{"n_layer": 10, "d_model": 384, "n_experts": 80, "experts_per_token": 4, "d_expert": 128, "d_shared_expert": 0, "activation": "squared_relu", "moe_layers": [0, 2, 4, 6, 8], "router_score": "sigmoid", "normalize_top_k": true, "routed_scale": 2.0, "balance_loss": 0.000265, "balance_bias": true, "init_std_router": 0.00847, "lr_router": 0.00119, "n_head": 3, "n_kv_head": 3, "head_dim": 64, "vocab_size": 38385, "norm": "rmsnorm", "norm_place": "pre", "norm_eps": 1e-06, "positions": "rope", "rope_base": 10000.0, "rope_fraction": 0.5, "qk_norm": true, "attn_scale": 0.181, "tie_embeddings": false, "parallel_block": false, "extras": ["capped logits"], "init": "trunc", "init_std_qkv": 0.036, "init_std_o": 0.0, "init_std_up": 0.036, "init_std_down": 0.0, "init_mimetic": 0.7, "optimizer": "soap_variant", "lr": 0.00253, "lr_mult_qkv": 0.4, "beta1": 0.95, "beta2": 0.95, "lr_head": 0.00541, "grad_clip": 2.0, "warmup_steps": 117, "schedule": "wsd", "decay_fraction": 0.441, "decay_shape": "linear", "final_lr_fraction": 0.0, "batch_tokens": [32768, 65536], "seq_len": 1024, "doc_mask": true, "train_tokens": 403600000, "steps": 8555, "dataset": "wikipedia_en"}
Below are experts of layer 4 (counted from 0) of a mixture-of-experts language model. Rows are named up (a neuron's input weights, with its number), down (a neuron's output weights, with its number) and show model dimensions 64-127. Each number is 50 + 12 x the weight over its row's rms, rounded and kept within 0 to 99.
Before each expert's rows: "raises" lists some tokens whose logits its average output raises strongly, later layers aside. This comes from a sample of Wikipedia text that the model never trained on.

# expert 12
raises: "–", ".", "—", " |", " –", " —"
up21:66 42 54 27 42 72 56 59 60 48 57 68 61 56 59 49 59 56 69 48 61 46 48 63 49 56 37 44 70 42 74 44 31 26 48 45 42 51 75 56 63 56 47 45 63 63 36 53 48 54 37 52 25 56 65 36 50 41 55 40 34 43 53 57
down21:42 71 32 80 56 60 48 36 45 29 60 42 49 45 43 32 77 68 55 52 49 41 31 55 53 54 47 44 50 35 51 50 65 33 39 55 43 58 43 42 36 57 55 54 57 44 48 50 33 30 51 62 40 44 37 70 47 48 80 65 40 42 46 48
up22:63 51 56 65 39 47 42 64 61 51 31 40 51 61 46 71 48 56 58 38 64 74 41 62 55 54 51 73 37 39 50 41 31 40 57 35 36 48 55 52 40 40 72 69 42 67 37 52 59 55 66 66 41 72 48 57 56 42 70 50 43 39 54 38
down22:51 55 72 49 37 62 52 46 58 37 51 30 41 11 49 35 48 43 64 38 33 42 46 53 42 46 48 30 43 34 55 59 36 65 47 57 59 43 54 43 61 45 33 38 33 44 57 46 42 79 51 34 62 48 46 43 56 48 64 32 75 59 53 52

# expert 30
raises: ",", " (", ".", "'s", " and"
up0:46 46 75 43 59 63 45 56 46 53 43 58 36 64 72 47 40 33 54 73 48 53 82 52 48 34 42 66 42 54 74 59 48 38 56 45 55 56 55 62 55 63 47 49 39 61 46 45 50 39 38 62 45 40 31 39 42 58 58 24 37 34 53 36
down0:38 38 53 37 44 62 53 71 54 40 58 46 67 40 55 42 34 38 56 38 55 49 50 59 33 26 44 45 39 58 57 61 68 54 38 31 69 55 50 40 43 53 80 60 57 53 38 50 49 62 51 35 65 25 36 46 51 40 70 51 45 50 48 46
up1:57 58 62 70 47 29 33 50 65 26 47 42 29 66 53 42 74 40 52 64 47 46 42 58 59 65 57 60 61 68 57 81 51 52 45 59 52 40 42 45 42 31 61 67 64 52 33 53 75 50 63 55 79 47 53 62 57 65 49 32 44 61 51 48
down1:45 60 66 64 49 55 47 64 54 50 67 54 54 39 25 32 41 38 56 50 31 55 25 49 39 52 72 65 57 50 37 73 47 55 48 41 52 57 52 51 54 70 46 37 68 50 40 51 75 60 40 56 58 50 54 43 36 41 71 52 55 32 40 38

# expert 16
raises: " the", " his", " this", " two", " previous", " public"
up5:60 58 53 59 50 40 69 38 43 44 41 53 34 67 58 43 41 91 33 42 62 67 58 52 41 47 32 42 64 27 58 56 52 56 51 46 66 46 52 39 42 28 45 42 39 35 45 44 47 56 34 41 27 71 19 28 40 66 54 46 60 51 49 69
down5:56 42 22 32 49 41 64 50 44 53 48 44 49 81 48 52 55 41 58 48 53 30 65 49 30 54 39 22 42 50 43 42 56 58 43 46 41 35 32 66 61 48 68 58 76 31 53 51 44 42 65 72 80 53 37 62 64 54 36 34 50 50 32 33
up6:38 46 37 33 47 51 51 74 60 59 50 67 42 53 40 45 48 65 44 48 57 42 45 52 47 43 53 52 35 49 73 41 59 30 48 73 51 62 30 50 48 65 38 68 42 59 41 58 64 47 34 54 56 60 53 46 26 46 38 47 54 33 70 33
down6:53 46 44 66 41 48 30 32 43 47 36 55 38 76 59 56 65 48 53 69 44 55 54 48 61 72 46 55 60 44 44 41 66 64 67 32 55 40 45 55 24 35 61 46 32 43 36 29 52 54 53 44 34 55 28 49 55 37 61 36 50 38 49 43

# expert 35
raises: "van", "under", "|---|---|---|---|---|---|\n", "ind", " conference"
up0:39 47 66 38 37 33 73 39 55 35 66 65 51 45 32 55 42 35 60 47 41 22 65 60 42 54 50 50 50 41 65 65 45 72 58 40 49 41 55 56 43 59 68 46 39 46 48 74 58 47 52 46 58 47 75 46 48 41 73 41 40 65 62 35
down0:45 42 54 40 62 67 47 55 31 39 69 44 60 61 47 51 48 50 26 46 59 49 53 25 52 54 30 50 37 64 48 79 51 60 34 43 44 51 51 54 58 62 49 63 63 56 59 41 55 47 52 56 43 31 40 53 45 45 51 54 65 55 71 47
up1:38 70 73 63 52 48 73 53 55 65 38 71 60 53 51 49 31 65 64 82 67 48 25 51 50 42 41 56 26 23 32 28 55 65 42 57 45 69 35 87 46 32 38 62 61 61 47 45 59 48 42 50 40 51 48 45 54 30 50 57 56 60 60 40
down1:41 37 31 62 43 45 60 28 57 53 57 40 46 58 56 40 23 43 68 41 63 78 64 52 31 49 81 32 49 36 49 60 63 66 47 41 76 77 66 38 57 53 34 43 26 42 38 38 65 63 65 60 63 25 49 45 59 40 24 66 69 53 40 68

# expert 57
raises: " including", " and", " though", " although", " but", " while"
up5:43 66 47 54 65 75 42 43 48 31 33 52 26 39 20 36 49 51 19 48 47 44 41 44 58 50 38 27 42 61 54 41 26 56 46 56 54 60 72 45 34 64 53 50 37 49 57 33 55 50 34 47 64 44 51 59 34 37 68 62 72 66 63 64
down5:53 58 50 54 31 42 66 58 58 75 52 69 36 60 59 59 38 62 36 45 44 36 42 49 37 48 51 67 52 49 40 52 59 39 72 38 51 35 28 37 52 57 58 39 43 62 61 81 42 72 46 51 63 42 30 40 29 44 70 32 59 42 41 48
up6:16 37 57 67 62 34 40 50 53 38 49 38 55 56 56 55 63 50 33 46 55 63 59 52 64 35 59 34 55 53 51 52 34 28 52 67 34 35 56 69 40 70 43 51 37 51 48 66 65 56 54 50 51 39 57 59 37 64 85 63 40 76 61 70
down6:57 41 43 36 27 59 47 48 51 33 73 53 67 37 44 57 65 51 64 63 42 65 50 31 49 50 43 49 65 39 52 65 30 72 61 48 46 47 44 38 62 56 33 48 47 41 37 49 43 64 69 19 44 39 62 58 67 65 49 63 29 44 63 68

# expert 74
raises: "ev", "og", "eli", "ach", "ole"
up0:47 60 34 55 80 70 64 36 34 55 78 42 56 40 62 43 79 47 74 64 66 55 50 55 55 49 64 42 34 51 46 42 33 62 61 60 50 41 35 49 50 49 36 52 63 42 54 46 37 74 57 37 17 45 34 58 48 49 66 32 27 28 62 67
down0:57 50 28 54 43 46 51 44 64 34 62 57 52 61 52 38 26 39 69 22 53 38 54 35 59 52 44 75 51 38 40 59 40 47 49 41 44 27 39 44 55 59 34 50 48 56 41 42 54 58 41 41 49 47 43 62 48 25 47 40 30 44 30 52
up1:55 69 55 55 48 55 53 44 37 64 45 57 44 62 42 51 46 44 53 70 37 54 45 67 48 41 57 57 33 35 59 53 67 35 50 39 53 58 50 50 58 66 52 71 52 41 43 41 64 74 41 56 51 56 63 50 44 25 47 39 50 53 58 58
down1:42 33 56 50 55 62 32 61 34 53 56 67 32 64 46 50 43 50 54 55 53 43 54 61 43 27 60 44 55 56 47 45 64 50 46 60 63 52 61 65 69 38 61 52 64 51 48 73 61 55 41 61 54 49 41 43 41 35 37 57 64 46 44 45

# expert 27
raises: ",", ".", "'s", " for", " (", " in"
up5:71 40 54 52 46 30 39 63 67 38 38 44 22 50 56 68 53 67 50 51 49 71 59 49 55 60 52 55 32 47 53 45 55 48 44 56 44 50 48 56 59 57 36 72 59 59 51 50 60 74 45 56 54 38 58 29 56 82 39 55 29 38 71 56
down5:33 66 41 65 58 71 58 37 63 40 38 53 67 57 48 62 51 64 60 30 49 48 42 37 50 48 44 41 59 61 56 61 54 73 40 68 57 73 48 49 64 55 73 36 41 41 65 62 49 65 59 56 33 48 34 73 51 62 57 45 62 69 53 39
up6:64 34 49 43 55 62 50 47 56 53 22 56 64 56 56 62 55 28 41 60 69 56 59 64 54 54 42 48 56 64 41 66 48 45 57 48 45 56 57 59 63 36 58 84 46 44 48 22 73 45 44 62 57 40 38 48 56 47 72 55 34 78 53 44
down6:42 64 32 51 40 49 32 36 60 35 36 58 58 57 32 66 56 52 50 42 49 55 55 46 46 46 47 65 51 58 34 56 58 51 31 75 53 50 38 52 63 51 30 46 28 47 66 55 48 58 45 49 55 60 48 45 48 55 37 64 51 44 30 42

# expert 4
raises: ",", ".", "–", ".\n\n", ";", "-"
up21:59 55 47 70 72 41 43 66 58 39 32 54 42 39 38 62 28 51 31 58 46 40 69 23 51 60 30 75 46 48 39 28 44 26 60 50 38 31 40 49 23 56 60 49 60 56 50 75 38 51 36 54 76 39 25 27 64 55 54 53 28 49 53 38
down21:41 42 64 52 56 46 37 65 67 44 76 57 37 44 71 65 58 52 44 40 59 44 41 44 37 37 40 44 57 66 41 53 37 38 37 37 39 32 38 56 49 46 47 44 36 60 59 48 46 55 39 39 38 49 36 57 49 60 37 43 91 46 55 37
up22:52 61 59 54 48 40 31 52 51 53 25 47 55 40 30 28 61 38 41 41 70 29 51 69 60 46 55 51 42 42 55 64 60 53 42 24 45 51 43 49 47 46 43 49 35 50 67 36 76 63 40 55 52 49 62 54 41 47 72 40 36 67 59 58
down22:53 43 39 65 62 31 50 26 42 41 53 48 42 51 45 40 38 37 51 62 25 68 36 40 60 61 42 35 65 60 47 48 36 43 51 61 62 56 37 50 50 49 49 73 59 42 36 33 55 49 50 52 51 60 50 56 71 34 73 54 58 47 16 40

# expert 43
raises: "1", "2", "3", "ices", "ict"
up5:62 56 44 72 54 47 56 49 55 61 40 68 54 52 46 47 57 62 55 27 59 67 29 48 52 58 50 60 27 44 50 49 54 55 56 76 46 33 43 55 40 61 60 47 55 46 54 40 47 45 44 46 23 45 56 67 37 56 25 27 29 52 50 52
down5:51 53 35 62 47 42 74 68 46 51 70 46 48 56 49 47 41 59 71 39 38 35 48 43 53 78 26 53 46 41 54 57 50 39 45 39 35 66 57 59 63 58 49 54 68 83 34 30 44 52 52 67 41 24 41 41 15 55 54 25 60 46 57 69
up6:45 63 66 66 19 43 44 50 48 46 38 75 51 42 67 38 55 45 45 42 53 56 61 58 51 35 48 45 45 50 48 50 47 49 65 51 55 27 36 31 64 70 38 43 58 48 42 43 45 37 50 61 56 75 47 52 47 52 49 56 22 44 46 39
down6:49 56 39 48 51 41 44 43 58 53 39 41 57 45 54 64 41 41 47 53 55 58 58 50 71 30 34 42 77 42 49 39 21 13 43 47 40 47 49 60 38 49 44 23 61 78 51 37 72 56 60 55 69 46 61 50 67 34 45 51 48 56 38 45

# expert 24
raises: " the", "ur", "ut", "urb"
up5:53 65 41 46 55 40 46 49 52 47 71 68 61 66 54 63 39 43 49 55 60 53 48 53 44 69 59 61 54 50 39 42 71 65 36 69 69 61 55 52 42 38 49 70 53 47 67 49 54 55 63 56 53 54 48 49 47 40 23 42 58 76 48 63
down5:39 66 69 50 44 51 52 26 56 44 46 70 66 47 63 46 58 44 42 48 45 53 75 45 48 74 51 36 77 68 62 40 63 52 39 61 63 45 36 61 34 62 61 51 45 51 64 49 48 55 38 72 32 55 42 36 53 60 44 72 44 42 57 52
up6:82 28 69 58 45 44 50 67 39 41 63 47 54 36 48 52 59 55 39 45 56 42 42 54 58 66 45 66 47 41 47 44 40 59 40 56 56 52 39 52 56 39 65 19 60 36 51 74 59 76 62 17 61 25 54 51 74 65 52 53 53 68 36 48
down6:47 41 23 60 29 53 52 43 54 47 49 51 46 67 51 34 33 53 40 64 57 32 48 55 15 48 74 52 51 45 32 43 42 64 55 59 71 43 47 59 71 48 66 83 54 51 40 20 43 42 61 52 53 31 61 68 34 68 61 73 49 65 36 48

# expert 11
raises: "1", "2", "3", "ices", "6", "History"
up5:45 41 48 59 42 46 58 71 56 50 33 56 60 47 47 38 56 49 39 37 55 52 45 76 51 68 54 50 64 48 48 58 62 56 62 47 48 43 37 18 42 53 45 48 38 40 64 24 42 40 57 52 53 39 44 57 26 76 39 45 46 56 54 63
down5:47 30 42 60 56 62 49 63 68 52 59 35 60 39 36 49 43 35 73 60 43 44 35 40 45 64 37 59 50 32 31 40 46 47 42 65 42 49 47 52 61 66 53 57 78 46 51 58 62 55 32 44 43 44 36 60 70 38 56 37 51 38 51 58
up6:51 46 54 55 44 56 54 62 51 39 38 46 52 63 62 35 53 42 45 52 54 61 58 46 47 50 72 51 58 37 50 54 46 51 59 54 49 56 65 56 51 54 60 54 58 54 57 55 60 49 72 72 47 43 63 50 44 58 29 60 56 60 49 60
down6:50 44 59 56 54 49 54 17 42 51 53 41 49 55 52 65 52 49 55 58 47 54 50 55 38 47 48 69 68 54 59 19 39 42 31 59 53 49 39 61 56 34 23 50 46 45 24 71 33 54 59 46 53 50 53 48 45 52 50 13 41 53 58 52

# expert 55
raises: " Entertainment", "aces", "ace"
up33:60 38 36 63 56 42 32 53 47 55 37 61 35 55 50 56 25 57 53 48 63 30 40 67 67 83 37 57 49 48 47 62 35 37 58 28 55 57 43 49 47 38 57 33 52 54 56 59 63 38 39 40 49 21 44 74 54 43 60 48 39 73 44 50
down33:59 66 46 50 68 52 53 79 43 67 55 37 56 28 62 52 55 66 51 34 68 70 48 46 58 47 31 87 41 67 48 62 70 65 62 69 21 55 54 52 51 51 36 45 62 42 45 43 44 59 48 50 61 50 57 50 49 55 72 61 68 56 48 53
up34:61 30 46 50 61 51 68 57 43 49 56 59 45 48 45 49 43 49 37 44 75 45 50 64 46 53 57 51 44 41 39 57 47 45 68 66 61 53 34 52 44 55 45 60 46 61 55 60 52 46 59 84 45 52 53 54 46 56 45 54 64 47 54 42
down34:40 29 32 37 54 57 45 25 44 47 65 59 54 41 58 38 57 43 63 41 49 51 57 63 52 34 40 52 50 52 50 38 61 52 36 44 52 53 48 66 23 40 48 82 44 57 38 59 27 59 48 51 50 46 56 38 30 43 47 48 80 59 47 49

# expert 36
raises: " of", ",", "uk", " in", "ih", " on"
up0:51 45 23 31 46 40 62 39 36 31 51 43 39 65 49 44 51 61 58 60 58 44 45 36 57 53 75 54 57 63 31 69 43 51 29 52 68 50 42 43 53 66 42 52 66 58 42 42 28 57 37 61 61 48 44 52 59 37 39 41 74 43 62 73
down0:71 45 46 37 41 46 48 67 48 69 22 45 51 53 51 42 41 35 65 70 60 45 53 23 41 40 44 66 49 74 43 36 77 58 61 56 41 31 44 52 19 46 50 59 60 46 43 45 42 49 44 59 42 75 46 55 64 49 35 54 60 63 59 69
up1:30 46 63 48 29 42 39 36 33 51 44 56 46 65 59 64 34 72 47 62 27 47 48 57 64 36 49 33 56 26 61 55 68 58 61 48 29 35 59 32 60 60 57 50 59 38 53 48 56 52 60 49 50 34 50 55 83 48 59 51 35 49 41 39
down1:43 53 60 29 55 51 66 61 51 52 32 45 49 61 60 57 54 56 32 47 25 68 47 26 38 42 64 71 45 53 61 61 54 35 52 44 68 68 41 58 67 67 57 54 48 28 65 35 47 56 44 35 61 46 59 48 32 40 59 50 61 37 34 32

# expert 79
raises: ",", " (", " |", "\n", ".", ".\n"
up0:20 71 43 58 43 41 45 49 29 59 52 77 59 49 36 44 37 59 56 34 60 51 37 56 57 45 53 70 52 52 41 51 55 58 49 45 68 45 80 39 50 46 56 58 57 58 48 55 44 47 35 60 60 46 41 22 65 37 48 54 45 52 66 55
down0:61 53 58 65 53 56 46 47 42 99 35 68 45 63 45 36 55 63 40 55 42 65 45 54 39 73 40 43 78 32 48 31 20 72 40 26 56 60 37 64 52 57 37 58 41 55 57 51 84 42 53 64 46 48 57 46 65 45 49 73 41 51 37 43
up1:47 69 64 37 49 38 59 35 32 56 33 65 42 56 34 54 46 34 48 54 40 78 64 40 32 53 70 58 44 60 74 32 50 52 75 49 36 41 61 62 65 28 40 69 73 56 52 71 36 36 62 58 68 62 48 73 72 39 85 30 57 50 39 43
down1:68 58 45 75 52 48 57 69 51 34 61 64 50 46 38 36 43 40 71 64 40 29 47 48 54 53 57 37 68 57 27 57 70 42 70 31 51 47 47 46 57 51 62 51 43 77 45 66 49 51 48 43 36 56 44 37 34 29 56 49 63 51 35 47

# expert 53
raises: " academic", "0", "man", "rag"
up0:31 29 38 67 52 48 31 72 59 46 33 70 50 41 47 64 69 59 73 58 51 61 49 52 42 58 62 47 53 61 60 42 46 50 35 62 51 17 31 38 44 39 36 48 67 78 46 54 48 38 38 88 58 43 47 44 60 51 35 31 44 42 63 53
down0:28 52 55 48 27 52 62 44 32 43 67 52 39 53 47 62 60 56 55 72 36 61 34 57 49 36 36 42 47 45 43 45 41 58 29 49 55 49 37 37 53 56 62 35 56 37 73 50 70 48 48 68 48 49 67 41 59 59 50 63 39 69 26 40
up1:37 31 37 48 50 36 55 50 59 52 12 45 64 64 22 50 52 56 64 67 38 47 82 27 73 57 62 57 64 42 49 52 48 40 64 46 39 55 30 39 34 44 50 38 60 45 54 51 50 62 43 46 71 71 30 48 38 45 61 43 52 63 58 50
down1:57 56 33 43 45 56 50 31 56 45 61 38 42 58 60 53 40 63 65 29 65 45 41 61 48 78 40 61 49 48 45 58 20 47 45 41 41 53 69 49 58 70 62 41 51 35 58 70 44 42 48 48 61 47 51 50 34 24 37 55 53 35 33 48

# expert 77
raises: "ered", "ack", " their", "ement"
up0:50 45 31 38 41 77 36 50 56 51 64 42 72 43 22 55 53 60 45 49 61 65 30 53 46 39 59 43 52 62 66 42 42 55 82 58 62 53 44 51 50 40 51 61 76 32 49 53 81 46 50 74 44 56 62 62 61 44 30 31 67 72 47 22
down0:63 57 49 44 52 57 72 57 42 43 29 42 50 43 67 42 45 37 38 52 70 45 55 40 49 50 39 58 55 44 52 54 45 34 42 53 57 52 46 36 82 48 60 40 49 24 32 51 49 28 43 47 65 67 53 71 54 42 44 40 60 29 44 56
up1:46 48 51 51 51 39 50 42 60 45 68 35 52 72 61 68 49 39 44 60 51 56 38 43 42 47 60 44 52 57 38 55 40 49 59 65 49 45 72 60 37 44 55 66 55 52 72 38 49 59 54 78 50 70 41 28 51 21 39 50 67 47 39 34
down1:65 36 34 54 38 18 59 57 42 52 40 65 40 57 38 46 50 47 43 52 55 51 71 76 41 33 41 36 70 40 55 31 68 40 69 35 78 29 57 36 45 59 64 54 44 71 30 51 36 71 62 56 57 33 54 45 45 55 36 46 42 63 63 56

# expert 23
raises: " of", ".", ",", " in", ".\n\n", " and"
up5:27 43 58 51 55 55 69 57 53 32 39 71 52 71 53 37 55 49 50 42 49 59 32 41 49 55 49 47 40 60 44 47 62 33 48 57 57 37 52 41 57 54 51 59 49 51 59 39 56 66 34 37 52 40 57 50 34 41 68 53 38 55 60 65
down5:53 45 74 56 49 38 69 65 27 63 51 35 44 30 25 63 49 56 53 48 67 71 52 61 24 56 50 59 63 34 37 19 66 46 50 55 58 56 33 64 49 46 52 46 61 35 39 56 68 50 45 61 33 40 31 34 38 65 52 62 56 43 58 47
up6:28 54 42 60 42 32 72 74 50 49 37 63 38 33 42 47 34 52 49 46 48 59 58 57 27 60 56 51 63 59 53 65 46 70 42 39 64 50 60 54 54 60 34 53 40 44 42 62 78 37 38 72 42 53 43 69 42 55 48 45 43 33 49 49
down6:42 46 35 43 36 44 35 78 49 71 47 80 60 47 35 33 55 46 54 31 59 60 55 55 49 54 57 48 54 29 45 61 58 58 51 58 54 53 42 40 52 43 56 31 33 40 77 49 45 67 54 47 62 61 50 39 51 51 46 65 16 60 61 52

# expert 34
raises: "ut", "ap", "ans"
up38:51 30 59 51 46 44 66 49 67 35 25 29 23 63 49 39 12 42 52 51 52 49 56 45 46 41 62 65 42 55 49 81 62 25 37 40 54 48 58 19 55 39 39 29 49 53 43 41 48 58 10 59 61 46 56 64 33 69 46 62 46 49 59 43
down38:55 27 50 53 49 47 41 68 62 29 29 35 43 55 46 53 26 36 49 29 48 50 58 58 34 33 75 42 40 35 30 30 55 57 31 55 50 59 47 41 53 45 47 52 37 68 50 52 40 67 60 37 84 54 66 61 58 67 54 59 28 35 48 37
up39:75 70 58 19 45 66 62 39 53 44 73 63 40 26 36 45 45 54 38 53 69 57 51 67 52 37 42 50 50 60 64 58 41 60 49 34 56 54 61 43 59 44 46 53 27 36 46 50 47 38 45 59 47 53 67 67 42 62 45 42 38 79 75 53
down39:55 38 50 66 53 40 28 40 43 66 61 26 49 62 42 51 43 34 71 53 59 29 70 49 52 45 34 52 60 37 82 26 63 34 49 45 46 37 57 50 22 56 34 37 49 51 67 54 40 28 38 54 36 37 45 73 32 45 73 45 73 52 69 44

# expert 1
raises: "one", "8", "9", "ency", "osa", "0"
up0:44 52 40 43 54 35 37 48 43 59 58 53 53 48 46 45 60 43 53 59 67 40 58 26 45 40 53 68 61 55 68 50 68 45 61 66 48 39 36 52 58 37 45 53 40 61 56 52 48 48 44 27 49 46 48 37 41 53 40 69 50 45 62 40
down0:40 59 53 70 45 56 68 67 77 58 63 60 50 47 40 55 47 39 38 53 47 68 52 59 47 47 48 35 28 49 57 53 48 43 50 61 47 55 66 69 66 23 52 51 52 55 38 62 59 29 35 62 30 53 53 74 71 56 34 53 74 38 50 61
up1:57 33 33 61 55 51 49 49 64 49 58 75 88 36 52 51 79 38 59 47 41 54 41 32 57 34 48 61 37 39 58 82 41 30 55 32 49 43 53 46 41 50 37 60 53 41 69 34 46 44 43 56 37 22 53 64 48 37 67 42 41 76 53 33
down1:49 51 42 54 89 48 46 32 69 54 36 61 55 58 51 48 56 81 65 46 42 59 59 36 54 38 50 59 53 14 63 56 46 53 61 45 53 56 56 44 25 36 57 57 67 36 45 48 47 37 45 40 42 36 40 54 67 58 47 55 53 37 62 48